config = dict(
    num_hidden_layers=14,
    hidden_size=320,
    n_experts=16,
    experts_per_token=4,
    d_expert=160,
    d_shared_expert=128,
    hidden_act='swiglu',
    moe_layers=[1, 2, 3, 4, 5, 6, 7, 8, 9, 10, 11, 12, 13],
    router_score='sigmoid',
    normalize_top_k=False,
    routed_scale=1.0,
    balance_loss=0.0152,
    balance_bias=False,
    router_noise=0.3,
    n_groups=8,
    groups_per_token=4,
    init_std_router=0.00681,
    lr_router=0.000418,
    vocab_size=2681,
    norm='layernorm',
    norm_eps=1e-05,
    tie_word_embeddings=False,
    optimizer='adamw',
    learning_rate=0.00139,
    beta1=0.9,
    beta2=0.98,
    max_grad_norm=1.0,
    batch_tokens=[65536, 131072, 262144],
    max_seq_len=512,
    train_tokens=432100000,
    max_steps=3321,
    dataset='wikipedia_en',
)
Below are experts of layer 4 (counted from 0) of a mixture-of-experts language model. Rows are named router (the router's row for the expert), gate (a neuron's input weights, with its number), up (a neuron's input weights, with its number), down (a neuron's output weights, with its number) and show model dimensions 160-319. Each number is 500 + 50 x the weight over its row's rms, rounded and kept within 0 to 999. Numbers have three digits each.
After each expert's rows: "mostly gets" lists some tokens that are sent to it at least half of the time; "gets" lists some tokens that make up at least twice as much of what it gets as of all text. This comes from a sample of Wikipedia text that the model never trained on. Tokens count by the router's weight.

# expert 0
router:456591500441469445530473547557400547481455539443464406431540499501517446522578417498478523530468581447558474491543434492504436516432525458564428460465575508513480528492557499418440467549490441522418571471421485536469525554558575541501448455474479542507478473488417562476497469495553445579527565426433515531525467528570455456523580501571522430502534508472578524437464540546490498413556462525522516434501502475530559551604506483550566524511514465430528558427525579550442532532525477
gate1:505529474419435486432487598585436467521429506505457503415509549449476499447517429480572575539558535557529492473467518528535463475544528502465463436423568483460543463481486451434482631579454534448506546466457563575408395482490511504458455534543526550399527487533489645481513315459547546509473544466492558520489512546471501463561521547505601493462432561462436417514585584501417481541589504513487499449464531488531464508568545546586449515493568505436445538537451612452430487580503531
up1:533480495489450553504443396484481457554615509509586503550458482538422563509489523407464447467615514532500462476451560557475470503507531532457525517499580475530468435517494495632433573528536594450514513421518509499399511573504489499453486485471527474569512511572503508549423411496490477518529518548375409480567660477518489516599478473523458458452514562595563497493467536431541530562487551478450499519478415484434478530506492570574474531501485548506549406473433499488409509459492371
down1:525517446474471484492502449484514494537591500480540461615437483599521601484530509460493471472569572578485477377409524515501483551512563493520407576446511471524425430495487551587368483476538513493530523443573487564470524549463500482459555456431411518562451526484501446551384411478497471569474438517429480564570600555507537473589436417527485496489503517534489561535431485498570480503473571503473510531596420488398467436457529519567525462528475565562591398456518509488468446481461365
gate2:445618520510470533476479439507501531504490517387512447542553586546508445426528404478473501586460501427451477472483410445538500496495522559602531490447604526558555487441517541530479458558494446549531488450456486517397496534599466473477458481417482601447477427515489565494487547399570493545443519475476497561522471535568553483448526460512429480525518443376609462428531464517619484545479485557533481418506571443617490476474437450501451533529556479595523433475478562621500503486498516
up2:468417532491403497451546483472404469335451579470507417514483481487474454503495462445472489510487483426358480454518528500400589503514539514519477536512431539553456493520486476552535538483481603529504441472510509477505480504506485478452461477514561480503481514499439510537500650568484507510551526583455555479493498413505555442479555475481565504514513488479514545500436518514537535437494470551692486573528482450525598446451493405557561544467526488503390526463497441443447418579627477
down2:451462506492430515519494428597490513467513554446541423487565528460468479462415510521489522510477518417356526451485520486470538560524565562514560480465495532511550466471529397597506539474462556530490504511532502476499455480429514522462439574519516495566505523514488499538525671543533455491500528566467589501506504558517551455456538454454522507532536467522513442442421525490513512414446447523680463496610481478573478499422497485607586577463519473497418504516514437531496475502583399
gate3:513466441533496469503501549413472491526470442464458523492502512554521457447423460514527449521528576520607498481460438472431569409580519501486511571521459626514479466446461481568552504562542466510509520518528490540458429489567549460473491406488468570609546531420466479513462440515567416462525565441475562494568499506424511499581495538550549558474459592432558494455521483627478536486640563553489473469533494523442597547454490450480561433477488520509494519516518445542504555514480572
up3:585536520500446453468462557376551525524603466567541440501500522530537456426498484515560501531479497416540535556464561442530556516513611518578607380490562529455535545491515499521490504516500401466445577455518471515479432511518466496544517520469470481527438555464578449532445491426428479502498570457482413602464566493478506502546500475445520468506485487515500632481487491555428445494600484483435481505498581482543603468489514456546552434546426522543400518528390499553520479422573593
down3:421508572508582505454493562528490442533540489553530457510513536488497563548515604445405428519604402499504543415518497517394396490529446511515564462472524492597523431541518504489471448485451512533599498434557489485494569425473457560503428544493549492472530589465475465497499426428411583558485493561536488551451581456583522540470447485497561474487551558492530515518420483464413564581435527434535421435535386447560531535514405556559532494591422488498498509611520519411521552492496466
mostly gets: "id", "ul", "r", "ö", "e", "h"
gets: " |", "a", "5", "4", "6", "y"

# expert 12
router:469552516460491533546508607501427535545469557459456457426548516503499448532570446464446505544498597493542488464503451524447414461476549458555438459540559515522477506502528458407446443531469502431437571450450490597500484558519538551459447457479465539549506464482424581475546471486572412584550568404438538582570489545532437452518571544513533424489519467509569514470494523565489505451557470574483500481476461492525584523551474521526582521588476457456533550440492562528465570510498458
gate0:403595460499479513499473454605472553514486543576414448485557523536534540422510463483514620575472535429443542513473495528494461452472488545494532461555587541596506532465469512450446517523456414507498515468512516451449542536490526429481552526532512527514492473407526467490461439453473453546451600480453626475495487535497514467521461496536527471478518512462506505378521517512454401389497429479544513446512499455606537497542549557531474456520522518414437450495485574515509499439486542
up0:500507489477390476498575559417487495439473492558520447485459567569577504510460502468442491509507446490488515395465551507504560606527452477500508482526590426490506522397529495612499516588568511455447485533465433461487601361521577484552559517473455522564569533529409552427435469451468446507490469434538463374508490556416401519461519525569393480493530481510510569501555520488586472464426431556503534503577501499431425436496529599513534433505513505536517481540582515509489470601595480
down0:515524488415476474508487580477425487475438523528495415444535501509591568509504502549426494506505423454510477385473580495541477595501479524557483546542729463442521497366504428582507503639588481483455441488516367438507544412523498475555496443434493523563516538502556513561467484448462386487533453492571509453516512511449400501449538457556525525526479451533481521493551554511555506399480435511547537450496513453518447534523565619516541436476483511550507547436565482468563480554519496
gate1:521558512590532539521486476460406524526468480508436481437487482470531489485576476489449475481515591512535564458422515500502506461466439502500518580474545507399469451466486491505370426540527505506548506574435479563540494533550545560504475405503499582494490473490460491506561482517489525577408483533522461553494428567443524431528573461529439531514527524386501495491430490495493480493423483468486445462496509571457537568450472496506592537414511499438484568485527588506512460519514480
up1:504452454458481538544572455546511503434467551465581457509599519455436518488536536486450548570495535539647573402464463478555421490538464497485515498501559546450484485511417433560407465453481422460604499588481537491505477438475513606557533581541512556493501495553425497485575566458612553581432374482481401420538507434448579569507491479557469512482443485435473487501509521553532383562464513425465444453543555527522547492490453398592447533547525469531494481492541490612494438528478529
down1:510467596466496503530566475492565565467452570469577507504556509466422583517529494582537513514479462473545523453492453505597489496516520585437429513517548502544588553485417477586482437483446532459640513550478582492489607407485496567432527525516379542501427438530439552430506572500634537567471445510477430451478486471460607616528409532502529495558435492536453494432520442504521459524508474499415490519533543462500533451496529480587422452502507501501493447468506432533492446572477635
gate2:544443551442573509467406588451439504490539477469529466532461591526493580401547493540407446511547529576588457552599502538488493442462469375511489494505523554446527436571398485425433497521405490445405502473493534584409488501480484538470496492446555532465576553482425501480520461585480470539618513423446513531521594530506583508437447522484491526562473513463544514538595536520446412541525462484409565514462377493508542457553498489539519549481487449417449477536457569469459476511521491
up2:603514481443535533510459550484526480546458570484503508483473564445460522459451557607463501428513422525528503504445507615505447445532526413519531591589582512505599561403437448476487492553444528516476459475563516589481471517553487593535515529489524520468543592570581604596518458514500535534511535461488487548534514501483533524462396508489513447533473477549487540528513532563396472453461462538478550531451442526452457455459485462508504448552488545484494427546479508480491508472532528
down2:490480557495464488538510495463478431483394456569487548567490519494467505572462477484490566386460503550442571429406494479534484464561522570447500549434447542499545572470485448483529490598551520498494435534519437538594540534497501572472420525566554567516553545503521566451544599521525534454443455472500474469507461494454467506441524448418509506417442515625453449496523492485468548505492555460577442527572529452555530582352482458536596454444565522446507482533503598489485519535513507
mostly gets: " Mc", "ai", "ı", " well", "э", " Mac"
gets: "1", "9", " a", "ation", "ia", "k"

# expert 13
router:451602503451519459517488600531408556502441531447492406440537512499529422512528443515496519531450585479541481471535463483496433509473532462552400484483618528495481512510525486369481454563512469515455546445448513567449519566540556522466430434495476553540504415516437581482480438466565452543498557446415532509557493523506451441509546514570532440498553483448599528443490517537494538429540485545477519443517457471550579548605484511508574517543540453418540560425514584537457534534517463
gate11:518540437414498448501474467601543461491448522471478463516472516461471473544501487511513542480477492448490578433482496528519416526528537464528447534479603516477450418553526523491426485610481477561406490495436442480560474479478564558439545393555485563537519479482474549463500482487412448520456605412606494533482535496550456544484526507489474516425525614541498514493496443567556484455542477494445443466560459513509493550505537438492444496461460488368547578530512524400464534519488555
up11:456512542538493586490442501578460477547517551586513498441496518476475488502530480493465431533542546428517412616496475497625571523554550489545451486510510437502465559504479502431541457460493475483576445488469469373479467516487467405454450448572578494536551493562508509530515515550531436527445489550415549575409431511580499401471402558512462535442423570458472505458567522514472417519569489499450582507539483510501447518555630516500481472495532547505399447466407525550559488546566533
down11:491506528527487622514549502475454471557512477661579481458433493490463482510537437486512464465556556502504429543483457549584614498417560420557466521493490514556433525543498534404507386457501514444495464429522496464518494560466486463509470463542555477550520440483543483525457467533491517457456543505428521555466515530567551464444398609563478586436496501473555487480516526516432491513534444526537488501526528471529396556528628584536449384489506497509442520389493536552515496524535565
gate12:467507448493502571485442506501456552484403492418443452374455508529443470469450460498538540490449446577547411528492483522519547512455464415510512495465498592589477478514498458519460563578485483474496581431499589524495504597523560482624391500543423492449548506462470438455570527381526495516441528449493569410551435517555452439582540538526427449504502480547538493478413560483516577472484496513505511394541456475492517542500443535438522503454553498555503471442514531512460642448582411
up12:455521584523521497482507559467539467428455535493466519514501422532534411433484497573512474519393452555510538475476526487422557487458475468537480459443441515520598498463489523412498453637521581525492505412537445531574554514574553539558578418498501558529481450490490429561484485484501478436507501510468550528499519420499398479499397592492538413503483462531503571452443538519483526455520465478484480493486501504499379453433492526523472494472468443449525471541405493523519406537407430
down12:502483560496493542559499549504516426494543452565490509561592447551468442403533494521462542504464540406511567459457509468477530500485479493522507550453397433535527481415457478481475427546536589545503496453540443554534513494562449533549514442428452552557570437496479466626511461543565587424551500516463484546530544431483425489562453521543557481489523535517479555487536526505464460511523472498529533560613512609423428471435448482558533453556465517544560454581403432480500368525392463
gate13:519507559442523468498578563458429589487550450459531538385551511518472520492628477512508530443441537499543476433556572482543484555499544504581500432415488428485495579561517575431550555485447483552456555540482597529506448493409486482471525391497489481418483404433460570521450522583458456432554452495485574578555470455526474529417526524491479438444494604442495569464523565405546519523440446544547504434419550475624450540545543434475511526498486565574409474517577502596546599497481468
up13:537565527360434541485571507434545514464455503529482558469512505472491541514510457440588423563504517583519441499493481558516486543508524424486568504570559538527597425476568472528457543502510457481504564446522467476412534460608463547510451546496621512424557525438507507578478489521585474448524437495538552561533571570520438494546526386388530512534540544481483474657538489590437527441507390535469463595517393538465451458532482539519495528467467493452547469479418547519418556498586415
down13:482505594432469531456467523411505482487474490526616528447564577481465549545582444416530435510450481540487569408546461591546595512587541561485524387411494537531529532602505510472529582509463599527528498503527521463451460477500515543525482457597541506516474447433448587517437547505553517450552433498494501569563477421441501464499493519505440423484505586407485470551578616441482540416421460578527540469422540457500442481542391490474478524426469561515464504552529435535534558568514566
mostly gets: " Sh", " res", " M", "u", " E", "q"
gets: " ", "1", "2", "a", "|", "5"

# expert 1
router:434590535443480470534478557535410563501454540428462399423528490508521442528567427470500525541449558464585481489546445481518434514452544469583438441486593522492494528479583507408451459559479454508432551453407495549462524547541553526487431445482459563530489453501419558472493447478554427559508561435452531545550494526550438427522545498563506412518534506454583496430452557538473502420572456534502514440505500496531585571589489498536552537535511466433538538432525590521459516508542451
gate11:525434579472550451572576449465461553546424540422447551471555503516464519473571424404518541542475545517480523491464513508439444571501495485460404444452489481469490606461627473497523514482469609518474490391459433487408450477440506538533518505486456560451449525549459551509508500431552386495401550470392451603579473463548456500522603481567430477536458514575502409574507452560547503512493470493482541552475464425510522530461382445472441445538483426495568440534524489543497584527479506
up11:499555510439511522450509569518496510559530502485460406508415563528495490575539399475488426413478482413469459557500457548540543499435478529375489504503441544539603511403441559514488503513624446472570445360545499488562535533450464502491570545450572446535484523496537443489508521488533382507523427456565563464525548484464483398492484538556461472439502516526468483570517524510578531480595539465439447559481574549486502518577567514601506488506584341514493520491428560549477455498562508
down11:498453495375557565480518520454497536546555449545489443534464540531539490634514414459486477458424484472520442493490446556493540502501492594383445483559445588486558454519416504463496572517631522446546436418523463488489570563440487537465489517448500478493432505492496520528488520457558418536514420457550587458545511520538530445482414509519460510449509526523510463580469519506579470533558476426370445510497477544529500464645560461551539523590553458478542476533420523571482496495525489
gate12:419411553547558436544447557578535464388499566464478518548451498495444576435492486490425507493539533537487543506476474382497531516566473532602580439469579493470489560557478465574538429579530440518570495520461456596533502458506523561551535495453493489508492490489459480479450513460509502529522506479551490464514605523604454436541571498423540459490575452505496497554411520540489512553538560543475489380501546448502538495507500349514450457476498479447538377501564495429488498542516508
up12:575527448474469540481557461444516515577419554493519519549500536452526593602488578522533522468473458524589503576505538498476602464423494482455520538440412502550479460475372435479552491464538487513404514486511492565454534432498500519472605571514552508459564468464476542567535540462507500494606522493334489558535522314533471565572439593487495477504447440551563453514473486533428466485483462519437590540388532524479514475533454528498520468492487558529448461574485505572473583449560531
down12:576524494472541443414495490501520538492502486460508491497531428598579525548495593517553532468475490492490515591470477534531519583523513464519475469453527450522537489428419516470418534484518611466396528466494567504427569524539475415482525485562440584549476505475565387505537457470450436528503458501431528508483470548486588459475362468490486625428407466498553448491521517504506583457508518484539564493395438371605499557474549558470499474321499553430555505495576555508456386469462465
gate13:513494434444574526513560515501439473507569516569568463446463552560403511545518531433568553451451471482472574462466492540441474496469572428598552520478521557530528520445499534413494530480495445582458509524560498526397495517540511528551514402563439524380473366574587506523415459470454445581452491507544498455579521388571434579564506474462488402546472504503507478435505494477369479446434526501458559398515472500463525517525539583594478587453544471504525426515431462494477430561543523
up13:457491432534547441606649551520519582481485571550442592490564499460517548563489465405500496598541542363478483517488469535420462502488467472472534499547637555568458437468479482584556498501517509580504425459555421437476564369525568575423442436436518469406514529518562464454434435609498523470456557432502598476527458440532548509514531514488451365452566508495511475500530471559458559500480460497501508495475488502468478487528528508456517575538500587433539553615546534628496601504533470
down13:426449426579544496460578504501516536427428530521529570458553505495523506541530542478457542521527460427402605550447554541495567423473497465503478477452524423569515481541481344587475461434554449449567452427521515472521528428544568505504401573504539495506438465543496466549533469583476516529553523574475494510442480484503525432576503534457409500512525407564424489589594619558473553548379443556494531524508558459567484502458472509460515536470401499435468471487599528470432536512496494
mostly gets: "C", "it", "c", "ch", "ra", "ock"
gets: " ", "2", "\n", "3", "6", " and"

# expert 15
router:456586522428489451566495553535420568503450548429457432422511497502503452518555403490485521526470571458563447483542448519456428496415519480540434473488567528505494536497545496430444468558494456517447577465421540562461520572554570529528455465466464538527527445484425558475505450477573423575535547440435512528546466532530448455539576475540522433487527502451571518445454548542482478435565447532507516449492487497539587562606490480539556547551513468427520536417521583538424533522543464
gate1:481507487495493387538529552490361566488463476420511488506619468485464423467536570464492438515558501445576497503539567560476539472431533438497458458526563529428442521446521552464553489545527420477477542414545509492496532507670511494504584466480412522523393545471503525504531555503580472497556604458511452522528461518544424536484534479559416550530510500552545424458480445599420592516440457575534528541568503445640527512485501478555462513510572508438532545534507588446498388549576411
up1:413509509514451553453564449559520560487484487441502508580431504448488618510467511515430520484456463470385460525451488524475424473436503484546545553556575507553505533455450610496472416589520556505510526515455456496506620479458548577444521460446407524581521566421478537612478445501519501488613556493474450452519475473416431384478536451481518454409589516488508516432526415514576501499556521456485465496588436466514454476462455456439460440541527489574577522535575532489507466509427528
down1:422478498465459464464536554558544598512501510436465568492524573494507552531558405420407545489501459511476493454414508569519425486482509493519480479501569450495542442446355494466516442549523521494519458483438484529453611572411582552486351440456448586570576612418499561564558485437481502476580499518585484408433511508569461409524466461527546481437524464451473538499577440470464500452553542465487502504568471486483541484551444460481455567522459481486483518594503477496491485525525572
gate2:471526495515564504583529454628497407465422482426562468518506512445517480572653542518560415568470522476521430504592505488412490465453489549586453452507467522492463585602509494508485514515498510446338484409380465497542519398437525444443509487493510483502495485490517484492550576516547428552472468553492510433549438489520443373509525492516453511428411551452477565485462522504549543510505527577560490448473458564519588532591511528474429497457511438489482520466593508463545485453492439
up2:471379535540418474384423572530482494527512599462503480580536545447394549468574451589457464503511474540461531528515463420579531635593489469602555418521560455456496463508552454456579484466498475527443456551483505439452486560390443419509394409517525545483550475423577501431481460486513527529476488462492429460461560524472469552388580564485537529521484490436541440469586514457453463407480448548514477551558410489617502510561549450479445538503573539408495590488542492452408492451519464
down2:434550504476524595467556515542464546465392470522600542514483458420454554508548468563542510391448521439524528529582513500430507567530490470571517528547496465507508614563493477546438454477509524490532436433403423454539471431505486603499466439488485537494381491500564537475446518516481490526496480520534497514457499495577506450457486583497528503586386555508564478458507498514535483447537559543466541414522515543538510586646411495501471518569498570460489510569531445449522448555504429
gate3:486483478513466453569552497572422571406471489476468417463544432521539449539540560488490541377487557440509573360560500546542431432473445417559462508560457388521521520476546623476513489468508494534478548525471506475474586582505488528457435430603549534535437524524416553447440539395596452461502568515446438527490450504492479600555484336479517445482546511573564561458555527496506447482465572465515501422506447488489547485540462506453501440490434528504486529449505550427454505576398517
up3:486484442469564462537445522464470471582551552472583546592486565514442520538478481513461508594486443588621551580526509479528493533459466475453477556500550445465575604542531537492515505543520430443415399472477477550542445524450429487442419505503462481392511590545422421517477456483519415453539503551497514512517486523496504489492509561284470466448513529514540493496546489545423497439559432475432512592460505475539451402399494458495504637473457505505556494530543409522473504505591438
down3:425476527533477446476497544430508463478423533498529608511468445456533538557453481528519524417462569478483401490528466497545493556438511367547485449544521571463492535549583450480475479484478556474484504552559374417458426452467401457552509475522508516569501498560551464497526522556575554541506562524510553507623526644511570505565583458516563394538581465526443515485536509489526542513527426466387562462617443514426498581574456473444455472538489547537547510535557540546456621539574502
mostly gets: "—", ":", "ا", " and", " —", " well"
gets: ".", ",", "0", "2", "1", ":"

# expert 2
router:451581499448500455537480532535421560494486543439445427416543487522537427516562410486473537519483588470578479488528441469505430504465549469564435453463564522493504532509556492424430426531504470508438572446414511559450527548539565521491450451477471535524496464485417585455499455504552406558531542418439527534547482547538458448517553481553517397500540493474575494421450531538474496436569465539492510436521508496533556577593494505536557527555527465438508543435515584543454519529516472
gate1:467516545523461545468488579529523502526490534429446463467550413513489426502562476409532530502546501487448485498515509483524510500557498564504569486508508512519460459500482541528462458550477478449506506474499520587509517514545395537552556540480543514486390509506542599490466523529506511592426546499462543572534532620460490518487606421437470431485435473444489527476492538521424550458487508470451591521576426457637486434485471531499529451573466490465507537468468591458393495461565471
up1:499486522524519495505470451526594468396592475588536490529611451458475520498524535475483583506493472498502495503463484487455509522473626501416559575488500495536535511446557405425494475554399388475529604522463605436514522479565470490431582582508507412459512536454484565400556496550490456456517471535423481579430518491489370564460450495458429464480483532575529550494594542521460492598399502472418477534434477505520510467477455485515589520536461428543417454409541491548500596463485506
down1:418489539520510516575435487463590486433593498543495419530578433479505495562478571504475575509494422511468454495526490505460469515464606497420543514511550474521507504449440505387497494590457385470564607579472577452502491510597510504472604517416502439489476459566423555446547446530449501526469543552456486511423612539480440529496477493455493486505403557546555523484632592535547549610473519538437481503517486492508483488518422589456601480525475498496464465473528477607472523457472462
gate2:554511515506402472525494520606437562471482477513471449489493437554419482491505464515539587560476618494579463404543468496463497552513505408512520461539570445446557610481583560501427469506484494550462486554473507549393551645570447504564463487501537485487439439492520476405441453467505453586520577476503580532524512447507388461480515522527539416525387396468457533471406493497529439547510534468484565417533513491499517563580512522518495467541470445446550555417449543419464429498459507
up2:609499537506490482475547431577486428609409562481457540508523467513485541521467482448604470593485479537539451556476503503426637375615532544559492497526585480517555618449485472464521524396481463428489507482513528472511485507509475468489502575515483472481582450586602493500526560463456466446527524454568592499572551565540448489471543503504424481600521461487484423474411524524508514490475523449482499511432477453512469401528476508500461410432535531438493509458478525461507497487564485
down2:519530573452443535530440480524529424538414563504428552459512421489484527566477401503570447582494379504480437579461488499442551433615558501573443519527560441457587578475533476424467451398496540466568493484594556533592496491506495577470494560507516459528639472471594410458506560474473501471494592480563643536601492562556542498546419585509485447544502504486513473504413529457526519566473500462473479506433515417529492394531427577527439472501540513521510465444489553431519422476567497
gate3:473519517520484455464518413541496469480488487476517527518545536531561487461457553541434537591500485504530590508450475535501475518510555475568503553496575541545561536546538492392529551534474562544523477545425568543560393552475453527561540478448464513562498471478514525413521397526412472529495504432593529558497542447466540437466525575534506438425487549446528522406552457563507495469474451595524533471525484353518501469402458543532541528547500575510560561494536457448531492484511484
up3:501483535513538437558547459508454496581500570563558483477440460528580510562501592483506600467534520460476468554540510412543465522512398436514513503564571502529611559583510564573484457432456533506499476537489595515446440477432480557508528518510516480558486493421440579507466465592450588480487451397432498553471492544528476479525554433465429425574525481519515498384466473396572462609463528425442510424530484483498432558422553503398424488442415490627485434511454468480586493518555580
down3:487473426528512542501519637526495447550427558473520417511465558576508593606515475518576541403472513523420461508494572516517507517547504429568489459501475547523517481462496519576463441438561370449502472521543469559568600494593412507504495540518439447468465463492541564581514531491506449541409509464459456497500460499499463514548494392523494534552442470497503536493479453427517498567486557394539512481505504529514349585560562493511489530432480493470412454471438516477563509492498559
mostly gets: "ier", "ard", "ell", "ott", "ham", "ne"
gets: "0", ")", "9", "4", "3", "ing"

# expert 7
router:499558477439475463502550609461496493563431486433510448447488606530545463525547429467544467471503531417465569583567473438488482552521514466551400456551492585473465508533577461513501432520518521532498482411440511531437509554550562487508455447488476571522618499455435560390487512502590496510491535451448521554564551528588468535506574532579551452471534423464527459396471629589476511426507472523500503469532538534596502551523508471542549557485458448423530594429511568553541580479564480
gate11:614465472483475481516469559489454527483492536391506506513380529476492473500497484460445454476575550422557510502485512503445469547486574548478418472547575491503497462526591446515517457427481480587490515545371560526464500527615494450540560426437420509504538540495506445491487509519458454480498568434510540581492473544483521479425554498482460475596498412431578512509532553523434499459495518563476445510507532461626460476448497534445518448566421417451500559448587463487563447466518510
up11:409515559467565392571505399493533547474495521521497477469563460520579503495599519448404467493484415480527468469428448469596497515399595511470472482402511483503578518515418588404519489573542520552484512460532496496584555487413499572538545473570521457590436520483469486364602501499461477517484473532559479476477507548494509486497347446497433514432584519536493544594600475482441465531512492559417529479497495398450563442436517462505390450452507589504514458561535466552508555549436615
down11:498553420515554598500464442470464493574526467554460523546492533401511422472567486449507455494512517545549477494514539485533436458549505498588547612499471505514512609472560465436487526508459510485469574531483527490421494525456474541466431490512515487464565574478457553467572636489457548555511447510545512409462533496494571526551400556491550481453594503563417508430499514465439546573464552598540459423505427508435417445488514538515429456567414562561456494491501535546544499500493514
gate12:495502527518532491488448525395450498532489531503549480447457625512550446488490485420525519490549507459512554525502506430559442511505535474407466512466418458551463450587396438600552475526604523425558445467589546574380461458427476473460529523477455463543515508500494576467423558490460552513472445462505480500537502537545476518522523547538488558400493477548493407502513576378425497436505419448476490477536493552529529492523555446511482536510439511497575469548624514380476580396520555
up12:560531524383426546525438397503477440474497459579599453374545476419464454462555461409492425439421509395559470523545488525609430526565514558431434433573481543491460429386463450522488524467554417522516517516550506417384440587485520482429545511510537511549517493515522489485504508619499534548370547489495561567501529531483481524462497472588544527522534457519515425472449640449438490483510427422492453598598575521515432471482509435555501500473441431504540548518527525503460561495557452
down12:534516466509490522447483531470540532418499511464510543533499557599570510417462459526506577542552537445382569522468528461488487443504431564531468483451520434510575465559489575531546447537480527545496501545611504477488484591543378458481526514452514455469491468438562569528520488505587494399487523455461510467441428441561522475505537529394461483513413566497508526398561412477529436518503436620447430429520514481530493494555525436397494420506561671432506485439533468483457486494480551
gate13:597507585535531540461480469495518613463489451493486389481585501473465476517516413499438469498551509459466496400500496421616607519490652527557524502490550539519548568603473524520461460451516392527522516608549558519539354448391451466558566627406456510452475504441469591519538537509510485586477484508585523418438428548537525442506503459508534560586499557492484486569584444505501461499514424554447459481506482457424428551546550524533531524460506520575399491578426490561532495514562530
up13:558577490555538475499480542515569597472522516538443487540571527496441542462480512423509460559418482527421515513462489475513532587543502436422554486467519580449477524555550557383527430381605513502564522498460420410449469507418501463547461516387491496525528383467477579491499537521523461518474474566534543460477388550516484470487540532483532456479518569457473439540519429545527493486474380485565449490576480512485438548484500505433567477506441459490442601508457440463489449484531551
down13:541479503482442506532575523620458503494482548538461499441479537529416521534439566509493580519538486538484539476439444511496454516470452518562443554400523444535497543438531465599551505549417461488491513563565550550554487481582533507484508581536432515425451497497516480497470517468446501489421430556417499515501544405476446523606492605413471520464472460466490557478431556395433475476462517396566470546444527454507533454507538509520522468560473545549591478478520478491460520515469475
mostly gets: " v", "'", " it", " part", " all", " =="
gets: "0", "\n", "9", "1", "2", "8"

# expert 8
router:447524425398482492508476499480446537517428429381576430456470477554583373532508422542529390508505601414536559480513409470489488473456520489554340438453470536505426426539558476540489550492482464469419463454454535470466497538575658535467449537449504591510535621430481501494472555543486473551457465452473562500518494444485547510493567433560532441502553502479531547445465601516463508418553500515568518493572569547489546554613486510554491583465514499431532624522563589554487428522595458
gate1:550547519575480493476498485444450558489519426559422478562487413428481474491545407470529594557430467439516461458544409556497476602498445534514505411541493490505516509388496459515484521483575425433506414516461479528517515497486525410517557409558525543438505522521470469534551473514370536588486517470398466497495511581462505494405579473582589496421487591433412591439489532424547480476492427535554480529535544510517461617537409446531558510454457489487474514562477539527430528484433486
up1:497492506506553484506527487476430573430559521491536405555470528308470561456552536636504357516482509622576519533526497561387436423518436503455549584505492508537468546508489542518447480608433494486492600471402553390490635383440491521495544545461511430474531454554443546515447514456502432537594571547467479552459518499459507492436494539510502443535442491470516493510436511498588500444475469502482435491509461493542538512464455539571524494537526559536491554595518516454420453558499438
down1:511625465417452403512622483572482520489550550544528490520473493341421533481514521631524538494487493466501468613500456505471447469387491502486542445510507551486481517514474622521475469473466552442427509422446553481450450418394484460473564573573406474447465498536542501545412496597404428542510521426506456515518543539549519463392586473527473519500449516475492516528484466505608557454489444501528482514509448527526589494507491512519515522527488510416473569541489499488432455561430505
gate2:461497457505494582448511578537397433489493563443499464545518554550475453465488452526449484489549532450399545463406460481571512496477474475588403492545555573492477483490440524436496497559539490425394494472501549522519567549496590484376410518486490541529378508532508557496422490456473486535445491399551476521506504499428526469519528520464562473477490474535496601444510505549457463590497547492470454494480523463450475558532559497536451562506523525568451482462579474427389493440502490
up2:476564525371451596464460454435539424432486499528469531486437508445560458526496385421549502505473488485545439538462491528472540548555443451490398520473593464448471481484368526562473554369461485478489540458440490429513517471514575525509466517506514445478345574491459506567510492499498586515526453506467473410567429518574477513473571558475490548480561572505447415476395485520493583474494491553469428529549498540511522491542540468454472546506491517494421538576551564467533461433511429
down2:532542480495527399432475495463530558405502521512590457460554546500474481486623540440476438443483490455475635558549465502585429438459461466382469494388503527468504556562467504449466531492524501559507429518502430389392471534473531517525460503554527521510452525552490474501521356497531463574450585504440514457446508521498513493518542542535463386501504491499516505512532528488463531443503505508468487422498630533527547464457515442512550455492523507498529575498517584525559490646549507
gate3:385461480545506511564468522504463443556527444450500430404474590509457483512391462522428463496591535460466551472449532469478551449470545478606559495516575594578556451596605502488491490475518457465516440484445525499489437578587562468570528536507486515523525581495471451515476468443488604505490502547411495558488550541457579488494597487541547489495573441435540440535500496446558541453528455506532583504524515524496534481494512598423465550505441399512634615475524476447597495500486508
up3:404456576536536533500466543478426541501517672444483526507505466575514463408491561485468532458565526450502555457422580469447487376444388445483502570441541533523473516535424476514568452552535613565399460513481462484489571542481534453573485449507483502540519532646528571507500414428482528610483538485442524413448550520531543459454445541464379504468503463517579577588541517443484437513500512530555498386435504501568487500639570508372514525527475494436485443498512520560505523535487452
down3:487614479452478558465553535541469525439485458525438562523558429521405496434531529556514557616549473467498494519421508525536498530467416513501585525544444473465533533493518502462525504498513479475489494468579530478545503452536473521505530547558539450427438472480464618526505377504581448562503494579573474442531409473552475498549499542437477489484487502540428475532472560542412533548502414481565393521414449507420524561539405475518502577541504533573512464554572542541493465480417451
mostly gets: "==", "===", " ==", " dec", " pre", " per"
gets: "\n", "==", "===", ":", " =", " =="